Weights of a small mixture-of-experts language model, trained from scratch on English Wikipedia: 530M tokens.
Below are experts of layer 6 (counted from 0) of a mixture-of-experts language model. Rows are named gate (a neuron's input weights, with its number), up (a neuron's input weights, with its number), down (a neuron's output weights, with its number) and show model dimensions 0-159. Each number is 128 + 32 x the weight over its row's rms, rounded and kept within 0 to 255. Numbers have three digits each.
Before each expert's rows: a language model's description of what the expert responds to; "gets" lists some tokens that make up at least twice as much of what it gets as of all text. This comes from a sample of Wikipedia text that the model never trained on. Tokens count by the router's weight.

# expert 7
What it handles: Nouns and suffixes naming a person's role, title or kinship, like President, owner, brother, journalist, guitarist, incumbent.
gets: "er", " President", "s", " coach", " Minister", "nt"
gate2:118135119142147183095135093176153146081141134157118141133054125191150117098122139071122107089113162105104137118071079152151152154134152116134090056117103154093127129089155156179151138093169149148097125081061153081074121154160123120100117161130115117134141160142175089151116084166114174123095026118136127145167167120138091158139191142096090081160137154124145103127152159084073146097148099106121126194147148143138138090196095076112155110094168066124164146135155099209133144148166105
up2:119145124138125165107124136150109138111123115124132099079121107115115108121156070098144174167177130171089110154159064073139092099167108109149135199126151118158166143146139131118147108188080134089166107181129105152196125130129131113160135120165149142140123161124130079121135141063174129121178230095151125170152143099116168073169088123115131124095181083169098102135131095138164108183129119100141039106128128093154103106105138111152054211115152146146099133089058175106162114061119128
down2:137122115063171119103134197156203141136188125135126182200100151124122102097169085121138102145157070164135105195119173104123161125169172136127142071137073112189116136155145102130094134080114131113121116116165172086142145121059188178147116109078113158137083150200138102097155139107105129087188116116105153145157142159136091114160097120073164139178091108126140101114131101106129150100088112141098129121123169135151104115125113122157200134098100170093125094059078157070082139097101137
gate3:168110171105103127126110119085126104141138155155138186134120135125122125144186115129139134134096099122187076081117212208156159097140130097105143093131127167111119074101136154121129116090128139111101148132138146125124124091077093192137126127100104101046102155125129158214104120170121139101165074164106135127078107119120182160109153192133147111135071124065164086127139159114120195115070132124169138181162178110140162153094089074104163084160073111130140191130119072139111134125085068
up3:154079139139124117128118126060185138093143139134073136121150141172115139082094113166107184144153104155139091152057111144088071105090090070083117068061105137134131130132086153176177146079144132159142107117146166073143091083149114128136129192123176111070175173106110126090130158127087094079170067133161081115145168185145108096083123112158149132142139134095090125132099125188185105119143145139137161138150146149178111126130155146144130087175155111132164152088138078108148130201194102
down3:174130174090169145123087108142066093093125093141185165172063142111132145150186146132138096096105134138094121116089136189154109155197140125080088133081145118145108103139101138082115106119098166104064154131146167119146167077118105098085122133081136113096128143123089097134063138148179214149137149131076169118062123145170130136111155164141115101100122136011166109199144157161077138155137138152136118189160168103089181116130158141151141124174142123133123139107099099152123105160109112
gate4:156169084129114160154124159112071091078188182165176096126116142189112175144100151121130067144100122182164075136105137131136099132150154169177155101079097099092115107200109178132126195123151096121125129105136118075102138110160102137098179127107125131129134073103149086125102115093099136153132068079153120138142144138121132111114141120073066105119163163148098152189123146091139155184192106165160124032100128113134175148153151137137062138094120162108162170110126162105188162087118135
up4:160100096111107150113145117073147107096162170082109147224107146134144114144118175199194121142086103127145119118144123157119136083192097088123119136133121081115052057129167144160152160110130100166123064155129119119120176038146100113163143112176132093101121071072139129151135139140105139130166114195175124106130153088160118215117136122129096176112131149066100143161159104110132097190105084118117165084118158125131140169121190140109105108151111131081134112135176087135169110105125088
down4:114075110099163125066099115092052133144142130155145148123168149134151137072149085084092133082146111128100172069137111168136147109156117154123136106081104169091104186194140135096047203124174175064073126122115106088104099160082166072145114132140125114121123172090116110119113071138176169135093156110081123092134103122132154141145142105135133176132207097168151143114113101148126109124134121095176148159143167179155139187145109161129086137127185139098163151214145085146153125125146127
gate5:068098183126105172123136147098119095111089137154136097093160157150073074105119150123157153161095160164198123128148104127115148100156132120116089118145081118116136143114207103144134088109144175090123140123132168158181090141192076097151180102151135129193118098114128095152069133064139120115114135138118136130094124128181153205137135135103155073106165152144111041087132116165129118153136125167111085162127160108166121110135074147182070168115161127145078163098148153115061061120190143
up5:096139146179110188139203134124089155154115141118111114117126150156189119101130156100189113179082162149111110144110069100121147081052093151146107202122152148103129142121150107078102106057116135157117125115104116150154162104144082169133111099197137155125101117119104132162123159151151098150117145122140073167057062080189113138094127109139120159143105172100143119146131115119127136145113142220067093125159119102235156147136069109118123110122160134137109101184172103139073146132145097
down5:115170154123078144175141138109166150152135217080118146120093192087133090121123111150138121180146071108106147177099138087115185126093128149183130151112158188074141123084137062132099171132102101132137072091173116169103112099187126104159124112078152124091129061162144102113185129137125114196135143131099155139125165114084075103109095072145161176106142093116159114112151093146138174145086087126117105118074133144136117150144196139129165138158187149074170121102064122108146097151093100
gate6:106104150137140144135117100128082108126117103130108110201163116110126093114121111190148116139089113128104148066149119156084094154184139070159084164116186164132119123153051126132123176139101119084145151129125153150168079161080074108092150149195102140117104117059163110137152104179115117171121091108142098105161112084143120137120120137109146130120205211164146064117166114084094170184078095127185193097175127113093150130169103101136128106098146121138159163187110080138119136065145163
up6:107143077111082088127134102168087121140158131079070190122167181138128181088158137135158113119074146096134131102185175122135141149150157174172117210108129139095150087156120131140106118078131119146114120160125093079089103089044153094153121113106105185094120068084151155134123105134104129114096122178117080104150141124176196129111169078105118083146103167139146139139128102109128127096154192097165200088114091122126195129169081126137131114166129159115103165205156108170127116149091095
down6:110118132080126073108172088056075172188149117155149127128104164107157145126128141126073132090152143145155073062145128161086165102131122144131077195181091137111117135146124113155109130156140109128071142197123057154097067137137137098147114128169091077150131143101151175134174095174172132142124143032123148155121143137120134089072117119127108111116178147131112121078120160147102085178154121148147163142125151112170124142086075182194076105140134127092190111151132129171146181075140146
gate7:109121140157073134126127089118145078125085115131085158084086134114077063137125152102154129139071185117143136175091118085075108092159110082123172158149180097123094119145140164142128163158097144158157143143208091117165139145111158118141075138093184118154153085079128072115159126105117111101159149109135085110160098115168120198113104100076130169109078113182166118141163102135171122185131128102108058142137135112204130086118105132124132131155086201126154160177169191114126081128171092
up7:103132136140171105158130124130131125081128134160193174083117109089169141161125109121154110104177117082079141148085213124159145123145175117118120113143177111120098101104113130176066063139079117128153107155160138098139181158053105150044142197134098124071122168154141049180155125135121151177123108092170113118123084167103104143100113144105137101129173106186099156123136124081139164186163129102184162112163067112125153067162143125153123143148092162139166132069094131104126154124136089
down7:136203130113145116149162158221123144151107129140156124114090149125166144116132054080094120148150127172126164161149129143161152124166143120103078099119158127174121151128100097122110114108108095141093114179112140147129142119114174117121146177191092163160115125106064137100173093121158134159090084097135101143200099075176169082179128151150143116080084120161170091108111139115084120146058164105134152099148106106079120164223069169073142175125130128124100086064071123114103100111104132
gate8:108156133212099108111092110160139086100144096165099163098096169163136115154170141100051144078142128128095086095118137124137107144119097124130106153112078131147108183127120156161087149071146171084128141123159155160127114141143116075127116156133144081090121134087144105110057156094122122119142075108115066102038184167160199125109185146158171108152136127123173105140155128133151166151137106145144113167184103061174159130114117038104134163096093079165175178143130099161117097118159125
up8:136164190225142168089099097162105103091151065139139108136141156163151163168180137120125073082113103120108111064169116133138072145128143126064133154140164088139107148110138096158076164107132151131103119090120216141082150081119174088143161138090131101078104081080140163132080132059120154151133087145189113093144189159164129109152144166126084133131089152154126161066154132133133154102143153086128097112112161079098125150108121091121103128133086121167152187083146176158156149129137091
down8:138147182106130173119073126128143089118094131136141190128150109108127119097112111155150110076074139123044098153084171143150122138050137093137137116161105084122153125117153176135126100142149118079134131078184109133162121118163078138124153116146115124093133130123154092158081117070116128176159117149179112096062125205112137117119175183175181103168141109087156170104162074156136138108167166084124155084128131097144153155055145121076070140094081168145162139158185145156056152165111113
gate9:222153108144121062152135175122152153116121099146121122126102179144083127142090203061164081140213151153143117157066120080136097141116165121157110147097131122179120164093139150093153132127153167135168127129165121099094077132138145116088141144053135145107173109155098155144141144130143123108112109168164080159166147126077176101131118108123090072104094166111128128108072103063094183116158133095181064145099107174130071139186164114122171116169107089137173125123105158134088135103149157
up9:077055109168103134187107136068138113125087108080134164101153128149113146118067151130127141141148137187193137105121118150057136158130092101122091112174195103093133190102111167113183048103123192091141140137112136139119114121192173156132169148153128154126131150158136153166138141110127119084145160123107135122143109145112120148053064155186166120127135164041079162095100131166138074137078117126169124166127102138151077158136157153123120072177130123152153085147105065096113130145137129
down9:126096127141103135059152139094130098061117180106112171162169075163187140131092148170143105182146114138117099139091191180156118171141137087079125088163189105148141106137071167118119144164109125117079100101158152209122117137101133101133087146097090071128120135126140106128110127055137080137154166104182150123145114159135107121107088095145104156157112095146101119129172073162143187117153145132141178121097104103098199129128145099143056125159113145177177188123059061155133153132124134
gate10:040138140157099092109097120155112157144156100154172125129079110159097151096171111132106136115111114121135155085161070113155096146141150183111107155154142114164142128142118091181072170164093120126115100126160192123079164144101117147105118088217063160147142057117124104127143146098105198107149171110163154158216152135052116108150149084130059136165132147138129141124158107145091098147157143059176118106124127143137145094129130171128113156094128165178128096100067113096146122046116120
up10:160172121082169103151194171106110122130133146195100111100097109123162107113104104152147115162134153097105087163140147111175117085141110104169194147093166153112106139152123110161123126127109127124122148110144070155153135087059072132079063172090104111160193170148080098116136107134157144197142129064083077166136043168122140063122097109129139132131113147152127055138113141116162156143090180196183166094138112111155156119152147092177114094117165096107169127077108128148125151175143140
down10:104125149133147156138200100199178099154167137125137145124153110108139040134076151130058121156120159136204097147135064112152127109141115172124116085076197160123111058147115129135162089161135105125105162101133164110122092120121113160109138201109179131165114104152178087139052113160196070127105091092095142173107096135135107064114102132132205139156067103134151134160084154163145150105101122130143106130136106136121121122154153085170173158071109104104132142122156118132078138145087115
gate11:185116069084113125100130101120109160130160138087116144183105128106134140089097098153186115134108120157124138105204104111096080119143087194131150080111145134094108144154133149141081176138172144157132127163098137151124121142090091157099062170202083115109147043119109112083141091138106127166094138149155081118073161140153134188109111093145141106167152136096074182158153182121112101156199113162155182094076125177105144150148176134203133100105136111180110089149157086124123137146110089
up11:171171110146130065137138111077117096180168134105143174148135130143157122163118096083128122113139130098104101085172165165164108084125138115155128091114167164095138167120149092118125139077111222120167119114068084152080117134117078134102157152051124169149115081190077121134115097131162114139112142119142105133152097122075170158142099141171090076128169111115082172087159134115052083125149154164167165098098091146134144186143155121177154103173107111191077124211138123171123142131126106
down11:159089077083134101060214053103097138178140171139148119105088169123066115128152172111124110063134074076142187168115132116087141093140125143131118102171132141100131118109137137109112088097095122185052154140143106102144118112118205144120182103077141104103095158129126180089153107171172191147093128121136168148108158158147135086160177134141154132114102079122150154136173132129143124136150126151134185142127196152145140197203112110100146135136098164116102147072089116098121105114111106
gate12:100111121095092147140094154100157107154129106164156126121139110143161114108099155156087173124162098162106102117141202105115108146090092165114134058128106118117132121088106086058169151120207180107123118115106119135125149094096131142168093135153156167152118099164105134182203160106096135133115078128086062143109145173101069093120091140170187169191103139102130173085105138174116139087125084119155104131154068149131048169155123114092148118177147171165161101106075185146182146135111164
up12:114163138154142131130083130170101098146183116126085106086197138131099084148157104120109213059120121142098134106156134119172160107109143091118091109132142147123146152111134066106122155155140099108114098158105176172061122138146161122138143168173089139079136097122119173164188080107064117060145116096074054136177152135115127061165168109158152127137132120177085095103174117130120138118141119118175127113110187163133128157186044122103116110093155167150113136149110097078164129072183147
down12:153156124144119139161065104177115181118086163102091073145156083123146150093075116128154128068097119157120196081147167132096175144091131122122136100148129145154076090145130130079074158126129149076073129125142137132106111124090115090154110128111085121107200132094161098100148097157120125086118101092096170137163170092161064139084166089087204184136141179124160150147167081132164134156112119133137184132127099184063142192119142134110142175137124182126138106169114133200119108076124158
gate13:134060107101143129095091169129166173117117161123112104156115118088129158121185105168096039156125136129173113121135091121146108149159154127169130088118082184150123102132106095155059099204144162142106139154097131111163187075104150136162055138122149116139094112137120140133099138159157122156147134120080127158095151169061147179061156165098149076098077097119077157095117080115074077101164138105112151146075209187151151143128152139125146154188156148108159126115136091144118125142075157
up13:146138136135115067149145124162143069090156074149130130158144157152113146111084139103095147102131065184128150175116155168119142176142182102088126116135148111144069153135114077211172096073183113125114099090071162119149103129173101070153145141115103106088070095139163143124148150151071163088134159150104140133175165176090132185172153144168132114093088100155105083149119180145170110153099128124108051127107110127128096153084101158122124157186145179105098122107101193090151129143096073
down13:147101094095158104089169097085074149097101147145169151091085120109093118112178182125115090131118114128104131164082145091161070121142158133124122199115106163141107130118110096153131131154085152096121181156122121120108161112127162130154059154112117129101111163070148160122087143186118144146080141115127072104175123149113198165122144121112135131082170087146078146099144110083117140185148162079105196143161130155145168126185124096094127184207170115182100202097072098118167100116099171
gate14:137076143123182121139184122099108120112146124159113099079140174181125108148125114102110115157128160131175128184118068162123078132185159125075084099165124138113092148099152159155199132129130129097109080136126054128122163142179132154087123103105118147116151171152132118096104153140105107128169171084092152163181188127096099147121094142134061081173134119155079166134121139059104102132083147135106086111067093105189148116159145084150126146169164089102060126084115162164115139182207124
up14:112146166086128157113063112145133090120158154124106128087147167101112109144145138111114151118106170109106097148134190121163129117149161110135125126108105148119108126140127113109129082141123069108135167142176118089122074147045129172107171139148151163123168191093125141146116127053118102106155103055124108167174139160173157060119139111154157173083126095154123042104129109108133200170165091123173160100139113241127133094139095106145140123116145123147159155062153160091135189058141172
down14:209146127113120120103182118114105191127074134195172162117100115154138156131132117112112222135118150176095092085122115130138199113149162130121097093106121113129136098138134138092098189176145138111060142116172147096158058149116098080101148108123151104081148160120088132111155119135166145110117136112105151138134090065202184130100162112141117140168146138105089139166142181128067099162134120123097162098156139101031150140124108105146078136084105122155138112132181165175082062105115102
gate15:126080151105141143141119141098103147118139136223174122121097151128134079157140092082163122114119122145113132092114175164124097099148150185099121132130144125163127158159199156160126132139120139106180082088146140123207090124132112145116110102141179108109145115121135146115000203067160109180177123122163104126054137134147100110064141075131149133148165114112142077146128174085166153149120114127146049142150134104162129124203144143113129102076141093187089155130124121106078151140154117
up15:063142130116107168060143121185134155169149110183163057132128110129115095113136136094198053162165113069088147144170123137082149167157172051091123139152142149135124139122160135155052169090100089110143047125130160144138099156130174131116120124162112111113087078120183181190126095109137137109105105132159129133112145097154168164089140142104146167180139140143131120155110103090126074180076146119134078111135141145168183166108101112081126121119096175105122095166108150126104118098087184
down15:154174092150126191168156109134151163132096128068156144121156133090113134108077088083168147090061163108113185110099073107165112120121121147140102157127166112133099160132141160125110094096087164124177146110102182100117122108086088080085142135171151147121192111169130090179124098050108132132133122147198178145123103085148127090077145134145109109066115141138178174126142116155172136118158156145106109127130107126081162167177101135120119147113111122156141111158218114165028125131077074
gate16:153080150168088072172122149056139088093131150098106186184170100117118144148135139124123111173132152158139137114170111133107129164086105128094122085148162170165132071056109087109141150124119173107119163115157183148144152121140152129196158192126128158131129176116087120105119157165116078085093099154032115092136120147188156111165092153107132125090125166092101123152111150133160075110119123172116164104169157107128120118120159136061142111184128067132086149109091087133148055101085180
up16:094128100097095145152121076168100100138078179168181162144086156153116093077171117148135082115163117092136143100092119095166127120094109163179100197154106087074169161118149142140166183108082137107137143073153129123096125146178114051110166082145165123169080100138165091172104141136154108181130156155147146164108105173052115166122168091107110099095177135157139173147130081128124081106122160092136110170127153111099071112126115130103096126144172083126118119186149158172130124206127086
down16:145203117151136087073159076183076139146129091197140121150095123152092123101156124078126194131098142138131142074154070104103113116200054145133146167116140089086178114125177149153142149046147101082116143075142028161162152169152095158120199071121130116148182170166139174125158135158092142120131143144088103123149131134141159100113115097147089077125139141117105137082093118134135185146076111147152133072110121101114112091119121166137190156118140129107117114147125159116148164114107123
gate17:125152114210098170148124129162170089072113140096107114155154111162125136169127154088123118135119123038047146079108099156118146128151141095066094142140161081184072157162126121186133143124046106116131124114120106125126101160108087118149160148124107133106113153118160119108118149129091135196101105117123129158157195153139111118109215129099151147121130110096124142155125165127127170160170140137067154087176063131134175077126131109073082128114076102139131171167201090158077111153082132
up17:128058152060092117125063099078069160160113094139147112108099180064102092083093120181191154101114116119209138174093191129106103131166127102158129127159099198117192080048101145079117148135136117129141162140117182124184158155131151158104093135127118123107139131112130127144093119108164085108157135146165188073111086106121145163149061127163120121133193108149093127109135102135125121102129120131134156137079198142135140147109130152167165136141155156104136117123059123061125090127125152
down17:107075119100176075162189154092140127220156133095142157117141171046119055143119132147141129093142118090086144116099137120117126165095106111116075150162094141131142119116131067121121102157094156126102133213125105058077137141112186138141142112126108176122158080117135129108119095154146125063138139168101133143138130102121177097115159162087129101129088158107144107133228105106174084183126162120167086174172104170142128077146094136136145178131176163170180126087126080121117122125138149
gate18:177140089145054116145169141144107138191112088134129138153132117136104143109145036120089142135056179128111145136162102107105167175140079180189097152120095125137161178128119110125139134177120164129110143108152159201123083107156067156170130088158092159200078148178108118122084170144134147122085162118102170195084124084174111185132128112103084115137158148156148124083117164139138072089138150170088125160144171118075107136104144184118102125099157149181102092125132128134078110117110157
up18:122135136136162105166148186067084128136091170153109161092145134115117124097103189114188141158134111179169114101174099178077098109148132094120152156073134148137108166119144122139161103088162156118131113131073052171114181064101094110089112131100142139122229077086175143123136127142111168063154164150101084105142153096115151106122115129186168090137095215122120129131122144057094142136134120111166104100085114130197139163100128146111104107160131106106106114137184116143079108194145120
down18:135142157109110145175145185173223116117142148092109189105163153129114096171093104135147093107120114125121122163083095095094162173105159170105127119157102130114157053126139100106131088121136127121091114163137186063121100152097160215120143168081116162134120089145133088098115131124085114130168106136119134153105125134169139100146126133095179139138122064110148088127162075105179144157093101191130114112118105117168087136148099091185155141040231149084171145081140130114107141079123135
gate19:150069102109160168120068072108152161135113174084123119154136138099143138112165141149212148160173146117117085099181103124130148118094130196117166095094155060145126135145168192106111119109099076186146110138184115104086120151098136142106123088150089068071159152144103184158113083127139152130144152099156134103057161084145145181118158088100102162127085112121122145134154179128135106118125176187143165099172136089185147072064187117114141094151136153106071144122168093119118123107121137
up19:121147116072138099114132130099147144135170090144063148193140105113151137133123136146162128089109188086109134151180182077138166146138172071083165100105126153171107083140162093125090132124121133123121102185147117099119162081065124120169137150108107178072103131093040162119167100129135127098118112126111090090142133137151162151145149096184106127187142080154095117140129140086139045196073138149162221083120139138121156138177134145107122118128052158119167140168102125107133119083151178
down19:057102168169197134121140207139163085082193107149143154082107149153109097186132156139119137155139148113065086167154089123108128112100130141164156136136079149144146115092115118115103134055146133156143112161125121072121214098131116077079109107122112089137135164115159112132149145081087136116134148170120089081087132084109136148152067176158150119171098179158134111134114150110128127078132132158130020121143162128137157097111151141162097114161176174107101128115115102107107118182215113
gate20:181077134153079161159073106128085097137085080134097096081089101138099123099151149092094121075145157129173138116088143144111117127140176078119186144148128134117139156179111148137207064073146137108128149127080126130076100207102149126108120145121123177178145171127107157077110112130119128093104095134119155135126078198143123117195088132159120172019169149128141069128056111142111102137121135127093108147131159178143108151213128155123134107095157112112127158102159114153099144147160144
up20:109137137193121181131122107168130065120068086141158108098139103186084101129136166132103108079105124117141129088118081138167101148140178164179147179152145146177131133149136171103079144085122208098179137086083136099110156117095128108098064118076150095147146147094135111105097104146122126163052084174160153136145077102178143065183106125156113117067131145113117134103095188152095137165134108139084089207082159137108170138168088119130114098135136118140065147134162148124073132149147140
down20:066107179157151112086143141094192122136121107113154192152148184101131150179162139105106114129167147114106119130186121165127073134086141141145124094188107153157141162166162094159127085124130081131125056164126146126053133162090102097076103161139164137139098167122102156200156151081108063113150169125124109053141109148091138101136164110061131105126145111131157164092070169079166093088127163042113118143162082168148167115097140111148104128136103147127061119152127121127122153162144160
gate21:095074138102141102146169194138117110126090150059172066200143117057117079190084161130148081119163171117144129168130150139123102118103123073141117160080086141121096117102154178039170153134083171128148167111146150123146149131145136104178171124103126131114085131075123153115123184166176133106093087134066095064160102074125202090128114114123200161133080152117130110131143094152154140136137165148111134146143124095164092093096114103134114188138105127106190136155115144121097162139125145
up21:091149133133168156171131070137117130172171116147116128123069162105155124139113080127108152113118100102151118097087163148118123079129134122153142112186181162117117120116084145164099125179089079173159239150132160124150137166118093110082131140135063070136101146125082120142167166153125158144148183156180162155165062183092107157121090153153096096096116081127114170130091063187147153114078124150123140164172100170104169106113064102164151122145173131149123048100120115103157120125095105
down21:182177127104111174130126127170075152114089173069120112155128070066114125103121133103153122137049127095207188137059128136129147138171118116152113117064181120083107147148148166174099156182061136118156103135142139092113137152075147123087049112093115082164152085115138148134124133187133129170110089126163138126149094111153129153158089129125119112136126134114195197133094114102117126112096112136175151099112138180146085125219132094138165081180159127113116108117124115141166153072140147
gate22:115179125113139103123119150178168169118168089092090187169063196148177189189188160122078156076145172061096075112078126121160141120132119160119153133115128084124130093133145141117077099089068122129119153134152119143101091148084136129121118153147154124064161158145088117083140113120107098166131092083177123148124086134178152104103170104139130118106096105148187083178117136136142155136145134125096167196163126147146159085118149128160143163104046114114167159083145065103091102084128132
up22:106132184145065164137138122101110107077097082135100173138130107147144095185130206159119171133102108117096116124096128184090139089178083084070152140175123154124098139184142156089143058083146154078136086105101103168154123149182108115099104097177161072133163174099139140153108137141110046137142161083129138158133124165123168141102110139193167179089159111097059082145112137147098145154073181130103102160136122186167155143103107144123125123114107161191103120133140085092101133127159148
down22:095077087173090111124127085074103158123132110147134134131133089154103171116096168144167211131128135146175120084116131148118068115095117101118161146169185126127104149138130148170159144164181148097169143171088059165174188110140050119160096124115078134143139148102090211103145117152111103100111121114133096145107135140130103192137130116173084129067131108119024119104130136174104130117189158110128136137115119184113164163118135127103137094197114091173109154166104094164116142122137056
gate23:127170105109070128138150164105140165108115118136087048094110120113159140152135178108152134195150115155129174173103202173110112083130128070107106133143078109145127126162148123110180131088086094066192158121069107157118090076127151165136156091131126088123090140098129152167096157089143176136119081142105131096107149151120088133154081120107149173106159132118084189173095159093162194092091142191092122163127150120130163135165149151106098094158107126127049138127057124135104102198144131
up23:145140125135166101189099111179110176103132102098141088174109083102104062115141122127147100151095174098113098116065122158092140118176154176158164197114165118162062117087062192152201128143123158191115145118176144114159150109145107136097092117113127166091078151100153146154114151129136121135122162153177146111116095107123117163160168127143194050093108123109095110134097115125187129087078161175129111116092062173139119138149096164120143093160154086082077112167138125075116148133162099
down23:153133107111128131107067103138149140160146141128089054069127118108130069097105114124123141141153103076105149147087193115156153151129161070128057135112168134081115133053136113143161130151150165145122117116117099115178120176138169126137104089095077150081165118163190182174171171119126145162180126146154079150152124127138163127072130101167128137115089058071104129132107079136162176147085101191114109140117152152149112133156113197122200116130139150180100123078094177120178093097093160
gate24:115070119143150104117146141131077096087088091111147050112155086155121086062132156094121130060194138133149116127162142175084099144131166078141164148127099181087130179166077182075170080124192185164133114121090115139065123146127088121133148157126102173158159100071102122144154145144153147102113115125129051127184083161126124109169162184110124154086128189143146100128130133090112092127145079110123112142131066105118121157119144099113110067125104168155129137166135137172119187171165150
up24:134106119167195061147095093118143101107105076105119120122169062152120132158118109139099084144115080163146183137124109134217152146187128172128125121129131093133147108122129083196098137087123137141142161121121186136048200158083144097117178119091107122177114130184121156107127098101123186086176148142132187157141058112066146162126150167108101059082118162106140119111111162121114085144105142109126106173092107092138167091127144152175106113105141169142074129072152169133092128091110139
down24:094086097174143105074114104086191068154103138078090066111170121098074088104074116116172137123169131126142185171164128118147142140069107118124139141170131149128144090144148164121211081145105140163214123149089101147179143083127162132181100055116108148085143084136147160182138127054164100121150125149180160148120089103118158156157129130143096188088106132114092153095098131160159152137150167137101112114131114172101099152172121147159092145128129160174112106089118121052134120145149137
gate25:199136118154130123167141143133157113074159074121129125187154084162162130146084164121132081174111107139118183107155069149149100128098144186124160132143168121156098065191125159097100082174097129145131058080153105130130114135083156129147151105111081114112147143123097125151167180092119150141146156155167116105181185150087145112114082120117094166107091116085100141155125205119154183174169109136123132089159139137087164115090158077110097108143121166150114096062117155029169130104133165
up25:135089104088119091145087142117150150149121137122143203178160094102166144129190138090098115141105198104113094118142118156147174118099111134141158124090125217146175114183169140108137152159147159164126126133115098054152162114097113127153160138068169182163125066153087153123108113101149142125165160113087154116120142111060130158157115076103070104071165123108104108093140122113154005131061169114120142136133173105107164135149181177131139111134138113118106076148079080109152126109117149
down25:081108101168083079060065146092139142125140197167140141136091139160196156097103133134141110102113115153084097168111129118103172184169093121131113109079128101101139176133145110137111163135102148075134161072090128083090129125122170184133163108108112145079153129130127044139047131143159116085170148107140138151076151194187125095155167100113132114150181098142109133123163092151121142150134156145163207065140197153151110155161155121162115110147171098132133119142095145132110152091092074
gate26:123153146129059078184141088163183135109085113114131071159139121136112127149137130151132115105117124126100138102074153059148156176201160123127160132149118092175077144138109122108041177091128172135110131147173143170133129126101131119095060150173114143140149130130111138104119084185132131126076052128098182122104092102133177131103167100117162117106125147085112134172204152182109098224139128156111137109097137165090136109157158105127170159099080144084133131126160165154049115083121133
up26:069064083153152133104114149150123139173148107105152125126172149154132141133094120126096078104185106095186097085124157114141168151119132152166120131202145152119124143092113092134115133160175108089133157136102188129128143181090165161104147148138078144081140132117104133148156074149115173077178171081100040116157107142118121131146080089102142161171147127165060151102082153191117166158102072153159129124076097146132120182168070108078126116136094165141183130110086118048119164099122134
down26:140095080173126119071146114128159049134133121131111141104131183134080150129092138103091150060127107156118076123121135162098150134161103095111106090118159128125213153068148095146168061158098125142089150142146133106120088132118160156188084162126129126112125147128147163136130114134118115132126104136174082086122178104077125178098234134119142097150139114116123183150177106118152191110134125121172197111157188177183116134106098117072113114138096116116173156069075136135158157094090188
gate27:121178073103110110139103094184065164129104109116106062181121137103165109136179095129126115156079158157103160107176140082140083147152127222128155208080138159177186132185110147200086099120117132106101111146128112166132128071076198135150055086139125063145110077149141143110088111162165169119143165108149138139141139097064124128123132118125106169142149123139120087100117153110084123098136175097151078148092147144125145143147164128105163149108149102131079122114127075143084179112136151
up27:135127074072139070114162119081130120156114147197089149127134125115116113108056190101156124098161147147160135173120058126115127126111098149110110107084112147131083109067142138102233195090153161110127097154094106173102133095189125138142096130115171160147170120118103134104106127144171092109126130125093078092139184165155156166105121147182125107119108161109168173127130110105129100103195114171149098135118168129177070133128119108106146134158119050085165121216132122193102114156134127
down27:158166140131117130185144142127144120116149134123101082072133139169076113131151133091113118129154081106098159154129120085057122145053136119194140124137102092136149183134140149159180111142096083172207155067160128174123147145154093147100180118146108108162132113123155066105098193120093098132158155183148132105122091110056073149142137173114161106169121112172168132105102102120160070100192103125089112117076096121146118151063121107104167163118052167166153130083139102109103133185128157
gate28:084113144116130151103175122152217163111085071077118133121137115103132183106073131091190128148139193123076163116149078123073153133137136068090093148173143101151118114107153108123148117136127119140175107080105202090202113142159116120127160169145146103125100129108153102122130166138138127136081122084112144113088105045167152183085219157114121092105097183120140136176164149124117082128099086081078101149163145088122194117151122151112088158138141109175110173154139123128128132088096124
up28:121090103127128112124075133120121154178117150107127115115088108184062043105100091135148110148112099153196127094126140154142106176174144121201117179149092131104127102137140142116177052191120143129119119099149161086136140154155160064131170136107128167147135162126142140176078073080122126120171204169147163109118143105068114144160084159046154158114159134106107092132078101122181144158103178087125090148098115129143133136118157120168125121137141094071122169131064174118169127112126191
down28:051053087143129136150140246140153071130136162128128167138115155125155075166191136150142085141205119130165073163153161116096127155103130130127149103121097192133148059111117076127122147081107067146121106141161147169092133134105149136118049142133129139070095144144117065109140139135125124141132089145109075088144107157071113144143123112121140172112143164177159104134084130135146152190087131178143091194141138181168144118137084073092140136141145143118148109080115148132120103167135099
gate29:110206106124160107144142147163170143105168156092109132113179163178142112140145165152077181170151093121077113151155081085149136119091150132147131098125097200144168123134126076132079105050113103100119122112128038152066147087081153151153138104107123095146101075098165133158163064090102082095103096109089135106172103117150109104153169131127078118210123094171172123142152132143138101111114164188184166132094140130183116146060123081101132122127144157135166122107142091118126147150157094
up29:138103086114128152096141148155153119148136071138141093170108126113107152084111161096140106085094114057180073194158121035098160179108113157127149145138131118136126119083189142095138134192147091090111147131114197117131116133124181136154125116111086113068198206133153206071140096163097158069144116170173067118158165134139158123184155124089171151137117165134152098158084144124112176103141131103119126111118142125076072122117134144126102112150123087096122133094114160110083092160100170
down29:151121079144146106149121080140085140116133111177120098112121131127138098160197100137134109131109178121089132150178144104121022134123126148066196162141074154164089126180090141101071147089114156147148110108135144101086184139094177194122108147200159133083148156152121129117092101083120095141121094056173201089160141155154130077118132100074105131163178158166156131151105155109134109154085114191108103114175115100155124122108152125138116098056107146134087145140183145095162102138153135
gate30:137174115115143104148110082167202150135143141152117124211111130080155130156220082187140158154091156099131098080110161114184099085118128113169176101119148131158094091126087151140098106130041066165085115112138109072164175108076145146145109172153145117143144089188141083124154080143156147131121132100100183158056100154086097126156177106100182098100148104092149138113118169152163171131097162187151119125105117146137118100089132100119093065149124152131100151120103168135105154128123113
up30:103053123111129135153139110096173111125107058118135099109198109092127154128174157179065102097152117095126169162134137132154131156067147206114146109116156168138118168136087135136110170084147140097151160129174090138088155104126150151158135152135185138171089181172133154076122101146131050121100102055146116164122111190138059122147101153181113102114128082135118166091122182179086081101144134167114127130094167085114075154107148121081134052099144110141080125121123140124097128160147171
down30:121086111122126131155102090065122085137136154169106137092152108089154142139126132151131152081139131084125168145128183128108143115088044084133160082152118172109151156144145190140126138149101176131163164105138100121135143100134057176152144137114186105122101111161116173119129075155139128094137137098078158130085140129130058184160127196091153168132128103164176108159123191176104071097150124147054066153105135117144107148105154148119124109072111146073112144179177124113070080210161124